Weights of a small mixture-of-experts language model, trained from scratch on English Wikipedia: 7581 steps.
Below are experts of layer 6 (counted from 0) of a mixture-of-experts language model. Rows are named router (the router's row for the expert), up (a neuron's input weights, with its number) and show model dimensions 0-191. Each number is 50 + 12 x the weight over its row's rms, rounded and kept within 0 to 99.
After each expert's rows: a language model's description of what the expert responds to. This comes from a sample of Wikipedia text that the model never trained on.

# expert 3
router:29 41 52 62 51 46 53 37 30 35 42 33 54 77 40 51 40 51 40 17 52 55 55 54 38 49 40 70 54 57 66 46 58 42 51 44 61 67 55 38 52 44 64 50 43 62 49 39 51 59 67 54 43 54 34 35 63 25 75 43 28 42 69 53 43 39 42 41 70 61 44 46 50 40 50 46 38 40 62 53 40 43 59 37 55 49 76 43 41 67 40 49 61 39 64 54 58 50 20 54 57 43 58 36 28 66 53 32 36 55 67 68 44 52 21 55 27 53 32 46 50 48 51 45 62 63 46 57 73 36 29 51 29 46 48 45 45 52 48 47 48 60 49 30 36 70 36 33 34 58 51 35 24 67 44 53 38 67 62 58 62 49 30 60 65 54 28 41 47 45 38 64 52 48 50 53 68 47 29 42 70 61 48 64 39 52 47 52 44 51 50 60
up0:41 55 58 49 59 35 58 41 51 53 56 68 47 54 46 42 41 32 37 59 72 49 61 41 33 76 63 47 50 54 41 64 70 50 48 57 51 74 38 41 57 55 52 53 41 57 60 41 47 67 53 74 73 47 40 61 44 62 48 45 56 53 56 43 79 51 50 37 40 49 46 62 48 48 63 48 45 48 53 45 48 35 46 19 68 46 59 66 30 34 43 47 56 58 39 60 48 44 53 69 48 35 50 64 42 60 63 36 36 30 42 49 75 70 43 42 42 49 34 61 65 38 56 56 50 45 49 40 45 62 46 33 50 64 44 57 37 50 56 53 27 51 36 41 34 44 35 47 76 46 37 72 59 56 40 38 83 32 39 45 53 79 41 57 50 58 26 65 50 44 66 49 81 58 20 67 72 56 43 50 56 47 57 31 50 40 51 60 56 53 40 67
up1:41 50 41 42 43 48 43 55 39 51 56 65 49 63 28 56 67 48 56 60 60 29 37 36 47 53 39 68 79 45 83 50 70 30 48 61 34 30 47 61 45 39 45 64 47 60 41 35 35 37 38 42 21 31 42 56 30 57 47 81 32 47 59 60 48 71 57 57 71 42 31 40 61 46 53 41 35 57 34 46 51 45 39 47 60 44 47 60 62 55 57 49 43 46 61 50 55 45 57 59 55 69 44 42 78 52 52 30 53 55 43 52 19 34 50 33 59 45 55 71 53 53 40 37 47 52 58 39 49 68 56 46 61 41 35 67 54 20 63 59 55 44 69 35 66 57 64 80 68 55 53 52 52 53 72 57 52 57 65 57 49 56 57 60 42 33 35 57 53 41 49 35 41 45 40 62 53 53 52 44 62 42 32 55 37 51 43 42 59 48 43 25
up2:52 66 48 47 64 61 73 47 45 40 51 45 47 47 45 11 72 69 57 39 59 56 60 41 38 36 42 45 40 36 72 35 44 39 62 49 51 66 26 65 67 59 44 37 41 42 45 52 48 38 43 58 47 58 56 47 45 38 42 59 50 47 70 40 69 53 55 54 27 57 53 35 56 23 64 58 21 58 41 48 31 49 31 62 40 35 55 48 52 59 40 51 44 46 45 56 49 45 61 57 56 41 49 57 28 63 50 36 47 57 58 60 58 41 59 55 56 69 54 51 58 41 63 27 49 16 68 38 53 74 44 57 44 47 51 51 81 44 45 35 63 40 44 65 59 37 45 55 50 49 66 50 54 48 63 46 55 43 58 47 66 29 37 65 71 52 38 63 40 53 25 41 37 56 44 57 62 56 32 42 85 52 48 36 64 45 34 46 71 53 36 53
It responds to: Pieces of European and English personal names, mostly given names and surname middles, in cast lists and result tables, like John, Conn-el-ly, Er-ics-son.

# expert 10
router:80 52 67 44 57 59 42 56 36 55 71 35 57 61 52 42 39 56 62 70 55 45 50 52 46 42 69 51 23 36 72 53 30 59 37 51 26 38 38 52 42 62 51 45 46 51 48 41 53 57 45 51 26 54 66 43 64 51 64 40 64 39 44 69 47 35 52 55 48 47 37 73 39 50 24 65 61 40 49 60 44 57 61 56 66 66 41 59 33 40 50 57 54 51 43 53 63 51 61 39 67 82 47 67 65 54 49 56 49 55 42 29 50 41 52 48 43 43 42 26 40 63 60 33 31 40 51 68 61 67 68 31 63 62 68 48 38 53 47 58 57 23 31 50 71 58 55 52 46 73 59 32 64 51 52 47 64 55 66 54 48 65 49 42 49 29 54 50 33 40 34 40 62 43 62 37 52 70 28 49 46 41 39 48 44 65 50 64 58 67 33 44
up3:57 38 58 56 55 34 61 53 42 50 58 50 63 45 45 69 38 25 74 55 29 56 64 81 63 48 52 30 42 49 41 68 33 46 54 48 38 54 56 58 42 37 58 37 61 65 53 46 55 69 29 72 51 47 49 65 42 35 35 39 32 73 45 57 53 39 39 54 44 47 68 38 31 54 31 53 51 55 67 57 59 70 38 37 33 43 69 52 34 37 46 48 59 73 47 65 43 35 59 57 36 52 52 36 57 32 56 56 50 58 46 60 58 43 68 58 50 59 51 45 67 51 58 60 44 53 81 55 47 57 70 72 58 57 58 46 78 50 64 66 39 42 52 34 60 47 65 51 34 72 21 35 47 38 45 54 70 51 70 25 63 47 51 34 48 37 47 63 41 47 50 52 62 61 63 54 60 43 43 59 77 49 65 41 44 48 53 36 59 60 47 50
up4:46 47 72 30 39 41 48 42 56 25 66 46 64 53 48 44 36 35 40 28 65 50 83 52 49 71 39 52 61 65 48 26 43 35 46 53 25 43 42 59 41 51 29 52 27 52 40 42 43 51 71 37 45 33 45 62 62 57 34 73 64 43 38 26 57 58 65 27 58 63 56 68 69 65 37 59 60 34 28 51 43 75 45 49 47 44 54 69 37 46 63 48 59 63 56 56 59 47 57 64 40 51 32 56 46 33 39 43 52 49 48 29 46 46 61 58 46 49 35 37 55 50 60 36 39 49 59 54 57 65 63 42 46 72 36 54 28 42 53 48 36 63 74 49 58 44 42 58 30 59 34 54 57 37 56 62 66 60 51 51 47 57 65 57 34 41 36 57 79 47 48 69 48 53 38 34 39 51 62 43 41 57 44 59 66 52 40 35 61 56 49 52
up5:46 55 47 64 41 43 43 33 71 53 50 41 32 36 54 60 50 51 67 49 88 61 60 65 52 38 48 51 40 40 60 43 42 27 44 49 21 53 54 41 53 34 44 31 39 67 54 39 58 54 35 47 63 48 66 52 50 37 39 47 46 35 50 42 44 57 44 43 51 48 60 59 68 46 35 29 68 43 57 60 45 65 43 52 41 51 47 63 47 35 38 54 41 45 56 55 52 58 28 45 56 36 58 53 52 33 88 47 38 51 57 24 57 44 61 36 15 36 47 33 35 52 38 55 46 38 73 31 39 40 53 24 44 64 40 49 50 46 29 52 40 66 38 31 31 47 58 46 38 52 33 37 46 46 38 62 49 48 46 62 31 45 53 58 60 65 54 43 75 59 53 17 26 54 59 44 46 68 64 42 46 34 47 52 50 53 45 63 48 58 46 41
It responds to: Forms of be and related words after a subject, plus the prefix un- and words like not, most, became, e.g. was, were, un-likely.

# expert 36
router:81 37 48 39 50 56 55 61 54 60 47 62 53 58 71 73 46 72 53 47 37 51 36 54 60 40 51 37 29 49 48 55 47 73 52 62 53 43 49 47 28 51 58 58 62 53 58 57 52 39 59 47 55 37 59 50 33 59 28 44 46 33 30 48 47 50 49 50 52 52 56 38 57 72 46 63 56 53 51 65 78 30 56 67 57 51 41 30 41 55 57 41 48 52 53 53 41 54 57 73 45 35 36 45 55 23 81 55 50 41 46 31 51 62 54 56 49 57 56 39 62 57 26 54 34 53 35 58 45 50 56 51 46 39 17 34 71 78 44 50 35 67 46 65 48 31 74 36 68 37 38 24 41 53 41 52 57 52 39 51 49 27 63 38 35 52 55 58 47 54 72 79 55 35 57 65 55 34 61 33 49 48 56 40 40 43 58 38 47 48 46 35
up3:83 26 31 55 55 51 53 54 76 61 45 52 42 46 33 37 57 48 45 42 28 46 50 48 60 49 49 37 50 62 41 41 35 50 54 43 70 57 47 49 30 42 57 54 61 34 56 44 69 66 49 59 57 53 52 66 49 50 37 49 34 34 44 44 58 60 48 42 24 33 39 81 43 65 50 47 63 64 30 47 37 39 44 31 25 43 52 40 40 50 62 64 40 47 40 43 64 55 68 62 59 55 33 49 45 45 32 45 46 56 80 73 40 56 55 51 31 63 59 22 50 32 28 50 32 59 63 38 49 65 57 57 32 43 34 30 51 59 54 46 33 40 37 55 61 53 68 51 27 57 40 61 61 44 30 46 51 57 69 53 69 38 50 49 61 64 63 43 51 34 42 60 53 43 41 41 47 48 32 67 50 35 50 56 31 47 46 38 43 67 55 39
up4:52 34 55 64 62 39 48 47 58 60 46 58 46 46 69 52 61 30 50 44 56 57 64 44 48 53 66 41 26 53 55 36 24 72 20 47 45 45 48 55 43 32 39 60 49 35 53 49 76 33 68 67 53 61 47 52 56 54 50 36 63 32 46 37 65 40 15 51 41 48 31 44 45 51 76 41 53 46 26 54 57 60 57 60 46 38 40 59 37 57 69 46 54 51 48 33 43 52 34 36 50 46 60 50 56 30 34 41 58 36 22 21 65 51 51 22 57 58 82 44 24 43 40 49 48 30 47 51 24 41 50 44 56 68 53 35 45 70 50 65 44 59 42 60 55 54 50 48 37 44 58 53 63 48 50 55 43 37 48 65 45 43 47 58 44 62 42 62 55 55 58 55 51 49 41 59 25 55 66 43 51 34 38 53 70 68 59 43 61 52 31 54
up5:55 52 41 50 34 54 46 56 61 61 62 59 64 34 41 64 41 40 47 41 71 62 47 40 34 39 59 33 65 62 38 52 44 55 51 65 66 49 34 52 27 49 50 66 39 75 56 57 44 57 60 68 47 60 50 56 39 67 55 60 50 31 51 58 53 32 38 37 59 60 56 57 43 39 58 60 55 50 57 56 57 41 49 44 59 31 69 56 47 59 53 34 51 40 46 33 40 60 57 51 45 57 62 39 42 33 64 50 44 58 25 62 22 81 63 42 27 64 52 37 49 46 54 36 43 52 33 54 50 50 44 81 45 61 50 60 64 53 54 45 51 56 58 53 66 37 59 22 40 43 76 73 53 46 47 39 79 33 48 53 39 68 61 51 22 46 37 58 19 53 53 61 68 24 62 43 60 29 55 62 47 32 42 74 47 42 56 54 58 45 45 52
It responds to: Adjectives and adjective endings in front of a noun, e.g. ocean-ic lithosphere, glac-ial advances, small, social, modern.

# expert 27
router:57 34 52 42 51 54 47 48 54 51 36 30 57 52 27 46 41 66 54 59 69 53 52 50 48 59 47 51 66 45 59 56 57 36 44 43 61 43 53 43 70 78 46 51 57 49 52 48 48 43 55 49 47 63 52 36 36 26 52 60 32 64 64 67 33 39 84 53 65 38 42 58 66 44 55 48 63 47 61 43 56 39 57 38 55 57 71 61 60 29 37 54 59 48 56 35 64 41 55 53 60 65 63 55 35 64 47 40 46 70 54 66 34 42 55 26 45 39 41 66 55 40 47 36 58 78 54 40 30 33 55 55 33 65 26 40 49 51 61 42 75 60 43 28 35 56 39 68 66 78 71 66 44 78 47 60 58 63 64 64 56 50 26 64 41 34 55 53 45 61 58 52 61 66 66 67 71 49 45 50 43 56 45 59 42 38 51 61 49 45 52 35
up0:39 36 40 42 44 56 45 39 35 51 45 45 55 50 39 52 50 66 35 41 54 60 45 42 39 34 42 51 56 61 58 40 31 53 50 55 50 57 52 75 50 18 33 66 48 82 55 59 47 43 54 64 32 63 51 09 65 50 69 45 44 35 49 56 70 70 45 48 55 58 57 34 49 47 43 57 57 43 37 43 46 64 53 47 53 56 43 46 35 52 62 56 34 33 38 30 38 38 66 66 46 64 47 29 68 40 56 48 42 59 74 50 56 51 31 68 70 71 42 63 49 63 56 47 41 50 42 49 50 40 53 47 26 55 51 34 55 71 41 41 67 36 61 50 61 66 63 60 66 60 54 62 57 57 67 46 54 48 64 66 45 33 48 35 52 35 32 58 29 68 70 35 53 48 33 53 58 42 24 44 52 60 54 60 40 29 75 45 46 62 47 41
up1:83 57 48 57 53 50 77 62 55 79 41 56 57 42 52 54 63 52 40 63 44 47 62 49 54 76 32 51 70 42 63 42 41 36 50 50 74 46 65 29 36 69 61 55 32 88 61 57 41 63 57 52 42 60 60 74 51 40 38 29 33 40 53 56 31 43 78 48 40 51 27 48 65 51 45 62 33 53 61 40 25 53 42 70 51 49 48 71 47 39 50 35 42 34 72 35 37 59 39 66 62 35 55 39 50 60 61 42 46 35 54 55 44 49 43 54 47 59 43 71 36 48 51 53 62 52 43 41 36 60 53 45 42 52 40 47 28 58 47 46 54 42 35 55 59 63 46 53 48 44 43 46 48 48 45 81 44 48 37 48 26 36 75 48 59 39 57 64 58 59 59 53 37 65 39 56 44 46 44 60 36 61 44 43 37 43 49 65 51 62 62 37
up2:56 57 38 31 47 44 48 47 55 56 57 30 65 49 25 40 42 67 64 31 41 46 66 41 52 49 68 50 60 60 48 52 76 56 74 40 42 30 62 30 56 45 56 48 22 60 35 36 62 52 57 67 50 42 66 41 52 50 71 50 36 49 63 40 64 50 55 41 42 77 67 59 58 49 62 47 58 45 47 44 54 25 41 43 41 45 49 45 57 49 21 66 49 43 42 66 53 45 56 78 72 36 37 55 44 67 47 52 53 46 33 39 42 35 63 72 59 40 59 59 36 47 37 37 33 58 54 59 40 36 50 37 44 49 39 37 47 43 72 51 44 41 45 61 41 74 27 38 65 55 64 40 70 73 44 38 65 46 41 64 56 47 58 60 65 40 46 41 58 76 75 46 48 56 50 35 55 57 53 65 46 32 50 66 60 43 57 48 63 42 58 40
It responds to: Inner pieces of South Asian, Southeast Asian, Arabic and Japanese names, like Kusum-aw-ardani, Dhali-w-al, Raj, Abd, Kent-aro.

# expert 0
router:44 60 76 53 62 57 42 51 65 55 44 35 63 50 40 69 47 51 49 62 50 50 53 65 59 33 57 47 69 67 47 53 64 51 40 59 44 46 65 23 53 65 34 47 52 37 43 48 55 43 33 49 42 50 41 52 48 62 51 51 54 46 45 33 52 67 44 43 47 54 55 20 51 45 38 52 28 48 56 63 25 52 20 41 45 56 46 39 60 55 29 57 34 35 45 49 63 64 41 47 43 51 49 40 51 57 36 45 52 51 56 37 56 48 67 38 43 46 57 65 77 60 65 69 47 46 44 38 54 32 31 51 80 41 28 45 67 58 39 52 63 71 57 37 59 34 77 63 58 51 53 37 37 54 28 35 48 22 59 59 54 28 37 24 40 71 54 56 69 64 57 56 77 53 54 58 26 49 67 54 40 45 49 63 52 38 50 29 51 58 57 41
up3:32 31 59 47 38 35 48 42 44 65 33 54 52 60 57 47 57 75 35 67 56 57 41 48 33 39 25 67 57 40 61 37 57 50 50 59 30 51 35 46 46 68 65 64 49 46 51 50 57 74 68 58 36 51 40 58 56 53 62 53 65 50 48 65 41 49 45 40 60 52 55 50 45 48 56 48 52 51 51 34 51 50 50 37 44 36 37 35 44 69 35 36 44 45 49 54 34 51 75 45 51 43 67 43 58 60 32 41 27 50 61 28 50 55 14 65 49 60 45 49 55 58 45 60 84 55 44 66 63 29 56 51 63 64 65 49 67 64 45 45 26 63 49 34 52 21 23 42 56 40 53 40 33 59 42 50 55 40 44 47 50 55 61 64 38 40 58 53 35 60 49 35 71 28 47 35 45 59 22 61 57 42 28 62 31 50 56 31 48 38 52 47
up4:48 61 48 66 70 50 49 48 65 64 55 52 57 70 46 58 60 32 33 16 72 50 62 23 53 69 71 39 63 70 46 62 44 66 47 43 59 64 61 48 70 67 48 53 55 51 60 41 59 63 44 56 62 45 50 51 50 46 69 53 44 64 51 46 62 49 49 62 73 44 45 59 37 52 35 58 48 54 29 50 79 49 58 54 45 63 62 39 40 51 55 59 20 38 58 73 62 47 40 56 46 53 82 56 42 39 45 60 72 82 57 47 59 63 39 43 46 48 53 59 61 59 74 44 45 55 56 49 52 61 60 44 44 61 17 58 52 56 34 37 39 36 72 53 65 62 60 52 42 44 48 24 64 67 35 40 60 56 57 45 43 44 55 37 46 47 48 54 50 61 46 51 70 52 42 62 68 46 41 45 27 43 43 51 62 62 39 28 46 46 66 57
up5:43 48 52 41 52 58 44 41 65 47 52 29 34 58 56 53 42 59 35 50 54 37 44 56 51 65 52 50 58 36 40 43 61 55 35 39 49 51 55 36 60 55 43 42 68 26 58 48 52 55 52 49 42 37 51 33 43 44 33 76 63 70 61 55 52 53 51 25 76 67 53 57 37 35 35 50 33 47 48 46 48 66 50 45 40 39 50 43 39 53 31 49 35 46 52 60 54 62 55 42 65 56 43 37 48 32 64 51 47 64 58 61 38 42 61 41 45 86 47 53 48 63 58 61 45 74 38 37 31 48 46 57 56 45 75 39 49 38 57 51 15 51 54 50 38 40 61 71 41 39 43 39 20 37 56 30 67 53 55 26 50 45 46 31 59 44 72 39 62 55 49 63 55 65 62 36 26 53 41 66 65 48 37 93 40 61 52 55 61 41 55 59
It responds to: Single letters, digits and byte pieces inside codes, IDs, ISBNs, citations and non-Latin script, e.g. hip-h, IUCN 3, ISBN digits.

# expert 2
router:74 43 37 44 56 42 58 51 69 61 51 57 64 38 43 55 58 65 73 58 43 33 38 41 43 64 70 30 31 42 38 49 70 55 70 64 57 59 58 57 36 39 68 62 30 60 39 65 65 50 39 53 39 45 57 56 53 38 53 29 53 42 46 45 56 63 59 69 58 61 54 54 54 76 39 56 67 58 39 57 61 43 68 72 46 61 37 33 29 45 60 28 49 49 47 36 28 43 47 31 40 42 25 54 66 42 51 59 47 35 58 70 42 56 56 55 57 37 54 37 45 77 41 51 46 75 54 43 57 49 37 47 43 45 65 65 55 59 40 34 61 49 51 45 19 30 68 53 48 38 32 39 54 61 54 32 45 54 47 32 42 46 56 42 49 51 60 67 74 60 74 51 48 43 37 62 45 48 50 37 48 45 61 38 35 60 37 60 30 44 47 35
up4:34 57 66 49 49 54 48 56 69 54 81 57 69 45 43 58 59 53 27 55 37 31 47 43 30 34 58 32 51 44 38 58 31 55 54 45 56 53 55 55 47 42 47 51 50 41 40 57 47 44 26 45 60 56 41 74 32 45 49 29 60 48 37 35 86 55 70 56 66 59 53 61 37 59 54 62 73 54 49 45 68 48 38 45 32 31 57 60 58 69 39 45 26 75 52 46 49 52 54 35 58 42 48 79 52 42 48 48 71 49 37 36 47 44 73 35 51 55 28 34 55 57 49 57 52 47 38 35 55 52 56 52 64 43 24 74 48 51 82 43 35 49 50 31 55 70 44 53 58 28 26 56 40 64 60 39 53 29 70 42 50 58 48 29 61 58 52 43 55 42 26 42 52 51 50 54 42 51 49 47 38 44 46 64 55 65 60 52 53 45 46 51
up5:73 45 44 49 61 43 51 47 59 46 50 50 63 51 48 61 41 45 56 29 58 57 34 49 31 24 31 37 56 45 55 46 59 54 29 33 46 37 59 61 49 60 83 50 39 45 77 56 63 67 57 75 35 74 48 45 51 58 59 49 43 51 33 32 40 41 52 35 45 62 65 60 57 89 30 46 37 27 57 36 44 44 48 58 51 31 44 42 52 51 42 40 31 54 41 39 41 41 43 54 60 57 45 46 55 41 54 56 41 34 50 73 54 62 37 47 39 59 37 58 34 44 38 42 51 59 39 68 59 72 71 37 34 40 58 49 46 43 56 44 61 33 48 69 60 21 42 50 48 53 59 52 59 38 52 26 46 54 32 49 57 57 45 48 62 63 75 46 63 46 47 60 69 45 54 47 57 58 52 37 51 45 51 41 34 48 67 42 69 66 24 28
up6:41 58 49 56 67 46 74 65 76 65 52 65 30 40 49 62 47 53 44 69 64 58 42 43 48 47 69 56 46 54 37 57 37 68 53 43 36 48 46 58 52 42 21 32 28 60 43 63 34 58 48 44 60 29 51 62 49 56 55 26 42 28 61 45 42 64 64 29 35 54 63 47 58 63 56 51 63 61 62 57 47 32 44 41 60 45 44 57 55 48 63 50 51 46 43 54 45 67 59 38 39 50 69 28 57 34 47 61 25 68 33 49 68 64 47 44 49 27 53 40 47 56 40 62 48 33 52 44 66 61 38 49 44 53 41 59 49 56 64 47 33 66 37 55 59 46 24 62 35 64 55 48 28 50 42 29 51 77 52 49 47 56 61 62 70 51 42 37 47 62 86 58 58 50 27 73 56 58 65 59 37 52 29 51 48 52 46 64 65 45 56 53
It responds to: Final word of multiword proper names for places, schools and organizations, such as City, University, Road, York, and name-ending word pieces like Santa Cl-ara.

# expert 4
router:44 47 69 50 45 61 52 58 59 52 42 62 78 43 54 50 50 57 33 26 57 58 57 65 64 38 31 17 59 49 64 36 49 46 74 65 44 37 60 48 63 49 58 50 61 52 40 58 42 44 58 46 48 54 40 58 46 57 54 40 46 56 58 54 39 53 52 74 48 42 30 71 66 46 63 47 61 48 29 40 62 59 52 42 55 52 37 28 43 59 48 67 38 46 52 62 49 41 67 79 75 46 30 34 55 17 39 52 52 55 43 41 49 41 67 44 47 68 46 52 65 58 56 30 63 20 59 58 45 42 26 57 51 51 63 39 53 55 43 51 50 50 45 65 70 46 36 59 64 68 55 34 50 26 20 47 45 63 47 53 34 54 43 70 52 53 56 69 47 63 27 62 55 50 47 27 61 35 59 26 66 49 57 54 59 59 51 53 38 53 39 40
up3:47 59 51 39 54 59 39 48 48 50 54 54 45 29 64 53 67 30 40 52 62 76 39 45 54 53 53 54 60 50 51 59 63 62 69 41 37 64 47 59 35 54 32 64 63 62 47 67 41 48 56 73 50 62 43 56 39 51 54 48 65 43 39 64 67 67 61 30 57 46 50 67 48 63 62 30 44 62 54 54 64 66 45 32 57 60 74 65 45 59 43 37 61 55 54 70 59 58 45 53 76 35 44 52 39 51 45 35 35 61 42 28 73 61 40 52 37 56 45 35 50 79 35 30 45 38 50 59 70 60 25 25 40 61 47 36 50 45 45 42 42 66 41 66 57 52 54 69 45 53 55 54 55 31 29 46 40 80 44 32 35 61 70 47 48 53 46 62 27 43 47 80 25 50 46 38 43 54 56 44 34 47 41 42 47 49 66 52 37 54 42 44
up4:80 64 61 60 54 56 55 40 63 48 72 53 59 50 54 30 55 54 56 41 53 47 47 41 44 48 51 34 37 67 46 50 35 41 45 63 64 45 39 33 33 61 20 63 55 49 68 51 52 58 55 61 59 46 53 64 40 42 54 56 44 42 47 62 42 62 48 21 33 54 39 64 59 69 36 44 50 38 69 40 61 42 38 67 42 64 43 56 54 57 53 73 37 57 66 49 70 52 42 61 49 36 65 51 63 50 58 58 51 80 25 49 51 44 50 66 37 55 47 58 29 46 55 49 67 50 59 52 36 52 41 61 19 77 58 50 58 69 78 63 56 21 36 37 44 67 62 46 45 65 39 40 51 69 22 51 47 41 41 46 45 77 49 43 36 41 39 50 51 55 52 62 50 64 53 43 61 57 42 44 38 62 33 48 49 59 38 58 67 32 63 57
up5:69 58 44 52 39 35 68 39 56 30 50 46 40 59 47 37 45 35 40 19 54 26 57 49 35 57 15 21 27 56 49 54 58 32 56 30 44 41 61 61 53 61 61 33 46 58 57 58 51 34 62 50 40 56 30 41 49 44 38 56 57 34 25 53 31 52 52 56 50 62 28 48 42 52 44 49 32 38 36 44 62 33 33 41 53 42 49 44 48 56 32 66 39 49 64 44 44 65 32 40 63 53 45 52 51 52 47 43 01 31 39 55 59 52 46 69 45 70 53 47 46 56 42 61 35 64 47 36 53 33 59 50 40 62 38 52 45 54 53 41 45 38 66 36 53 57 46 45 37 41 60 46 42 36 46 35 44 40 61 48 61 60 60 60 61 32 39 31 49 51 45 51 36 59 23 57 56 57 68 53 56 48 34 41 39 47 35 36 28 37 47 43
It responds to: Short consonant-heavy word pieces inside ordinary words, often after the opening fragment, e.g. insom-n-ia, Hors-em-en, hor-iz-ontal.

# expert 42
router:81 35 45 38 51 39 63 38 39 44 58 59 43 63 32 53 39 52 67 45 45 34 41 42 38 55 71 73 29 32 52 53 59 54 70 66 66 60 52 44 39 53 58 46 36 62 34 57 57 40 48 42 36 57 48 48 47 17 53 36 54 41 60 38 42 47 48 52 50 51 53 51 47 47 59 44 65 52 65 33 52 38 70 54 59 57 45 39 29 46 37 19 62 39 44 58 45 50 41 30 53 33 54 39 23 71 57 51 34 56 76 73 45 47 37 57 63 46 46 41 50 62 40 28 60 70 61 61 69 38 23 38 37 55 55 59 47 45 44 50 43 61 36 19 29 63 37 46 37 59 58 53 45 63 54 50 49 69 67 44 52 69 41 40 40 36 38 39 56 42 59 43 42 60 61 57 68 36 29 55 60 45 52 40 40 65 48 45 36 43 52 59
up1:51 46 53 57 56 49 36 49 46 35 35 36 40 54 46 44 49 52 32 66 44 37 39 59 32 52 50 52 35 64 64 45 73 41 41 39 40 58 42 50 22 51 49 49 44 48 67 74 65 51 31 51 52 47 38 32 50 47 50 37 44 46 53 52 46 30 55 44 36 80 63 49 35 52 32 54 79 84 82 73 34 55 82 56 40 50 51 28 57 47 43 44 44 38 51 57 61 37 57 56 51 48 64 48 38 36 51 30 37 37 54 62 51 47 43 54 45 75 57 56 47 53 43 33 45 57 76 52 59 52 51 32 44 63 49 57 28 34 38 66 62 46 65 39 48 46 44 66 71 39 44 44 40 64 51 36 55 40 43 43 32 65 53 41 52 49 34 76 44 56 49 59 50 61 70 59 51 68 50 72 32 54 57 64 41 46 35 38 57 41 37 41
up2:50 45 52 34 42 26 54 30 27 60 72 37 16 66 38 53 38 50 44 39 49 42 41 60 37 41 82 99 50 45 48 65 46 53 51 34 53 76 36 60 61 43 52 31 46 52 33 47 37 44 43 74 45 48 50 51 44 38 45 59 65 49 68 44 24 36 49 46 50 39 41 65 48 49 65 54 37 50 49 34 51 67 29 49 62 45 63 63 44 44 57 37 44 51 71 61 66 45 52 62 44 39 56 48 38 51 44 58 38 54 65 40 50 53 46 59 57 57 53 70 45 54 56 52 54 71 52 35 51 69 35 45 56 55 41 38 61 31 43 39 55 63 72 46 44 60 44 56 45 63 46 46 61 45 53 43 50 72 42 40 50 47 35 42 42 43 28 25 62 66 42 36 63 54 63 66 65 36 52 58 69 65 42 55 48 56 62 41 57 52 51 41
up3:53 57 61 44 42 32 55 51 49 52 56 59 38 44 52 69 47 38 52 64 43 66 33 42 22 51 60 36 39 58 41 19 44 44 54 24 58 64 54 31 31 46 48 42 26 58 50 34 39 41 30 62 59 41 55 49 17 28 61 35 36 76 27 58 46 42 57 44 40 38 27 68 48 47 63 51 48 51 62 47 52 46 53 86 40 40 47 43 45 66 73 37 47 41 28 48 50 52 40 68 42 37 51 66 61 53 66 34 67 35 39 54 52 49 33 59 65 61 74 60 30 56 64 56 45 67 49 59 45 46 41 49 48 53 59 47 59 57 34 43 53 43 47 38 57 52 53 55 41 49 56 25 56 52 57 33 59 63 34 40 64 41 46 66 52 44 46 21 57 52 73 47 57 54 57 56 53 38 39 34 50 54 49 64 54 48 30 65 58 70 47 53
It responds to: Given names and surname endings of people, in sports rosters, credits and lists, such as John, David, Frédé-ric, Fern-ando.

# expert 1
router:47 57 53 41 45 52 58 48 77 43 43 44 74 39 55 46 42 58 46 39 53 57 52 54 50 62 26 37 64 64 55 44 67 52 42 39 64 53 65 47 56 42 48 61 46 57 47 56 39 64 42 56 30 41 66 59 71 34 66 61 40 51 50 50 58 66 41 43 53 60 52 58 10 74 31 44 45 44 46 33 35 48 57 41 57 55 64 43 39 70 48 49 66 53 50 51 57 55 21 51 47 55 61 59 57 50 39 33 58 41 42 84 66 56 30 51 44 54 27 54 34 57 33 61 61 61 45 55 43 30 57 45 40 60 41 52 34 56 68 31 65 59 64 46 33 49 42 27 63 50 56 71 43 63 61 52 38 64 55 67 30 59 53 64 59 61 48 70 42 37 53 67 36 36 39 39 40 59 41 33 68 52 44 57 24 40 43 51 37 34 44 27
up4:61 10 38 36 60 37 56 31 60 34 55 48 49 36 59 46 36 49 48 64 30 63 60 39 73 43 50 66 50 70 51 50 49 53 38 45 48 41 66 57 56 66 35 52 64 53 47 37 49 43 58 62 57 36 37 42 67 56 45 52 39 48 44 61 65 72 43 64 38 72 55 46 44 51 66 62 62 36 72 51 53 22 57 59 34 41 59 72 47 67 45 62 68 36 45 52 40 57 46 56 39 48 48 43 48 58 37 39 61 33 40 44 53 46 37 30 51 38 66 44 37 58 61 39 46 57 54 46 49 50 60 42 42 46 62 64 53 35 50 46 53 31 37 40 50 62 36 54 66 57 45 42 25 37 49 33 56 62 64 50 56 34 73 46 65 58 74 52 60 40 52 78 20 40 29 41 59 36 64 49 45 76 48 55 38 57 41 40 67 32 46 67
up5:60 37 67 55 56 56 41 43 45 36 54 47 46 38 58 52 57 56 48 70 62 51 66 48 65 40 37 50 45 46 56 68 39 53 47 53 49 50 59 45 41 67 65 43 26 52 57 37 44 59 24 54 63 46 61 40 57 69 50 56 33 61 30 49 51 75 44 56 39 57 57 78 58 38 43 51 26 48 57 37 54 52 34 52 65 41 51 57 37 51 38 70 53 44 40 56 69 37 44 79 44 46 36 63 44 46 55 43 40 44 30 48 54 43 47 32 50 60 44 66 60 55 55 51 32 41 50 76 36 72 70 40 60 57 69 72 50 35 56 65 41 26 70 44 52 51 49 68 29 61 68 40 54 51 40 36 62 45 64 51 47 72 54 47 42 42 54 56 63 46 52 45 82 42 61 50 25 63 49 66 28 34 46 41 46 60 36 53 55 89 37 57
up6:68 54 41 67 44 53 62 24 69 54 56 69 49 83 52 37 45 44 50 48 51 53 43 68 48 58 33 44 59 72 63 36 53 38 54 59 42 48 64 28 49 58 50 55 53 67 37 50 41 56 56 61 25 57 64 55 34 55 40 60 34 42 36 46 65 66 65 46 53 61 38 57 38 45 50 51 30 59 56 53 59 45 36 56 44 68 65 36 37 55 61 73 58 31 48 49 76 46 39 52 54 44 40 56 74 55 42 51 61 51 52 58 50 76 52 51 54 71 63 70 49 52 61 36 32 77 55 54 62 35 50 49 67 46 39 40 27 59 37 42 60 41 79 49 32 46 34 50 60 45 46 64 48 40 41 42 52 35 52 43 46 59 60 45 43 38 44 68 52 54 47 74 38 45 46 75 18 35 37 47 53 64 65 57 45 62 45 38 28 51 42 64
It responds to: Word-initial and middle syllables inside place and proper names, often after "the" or "of", such as Nor, Har, Lou(th), Gl-ou-cestershire.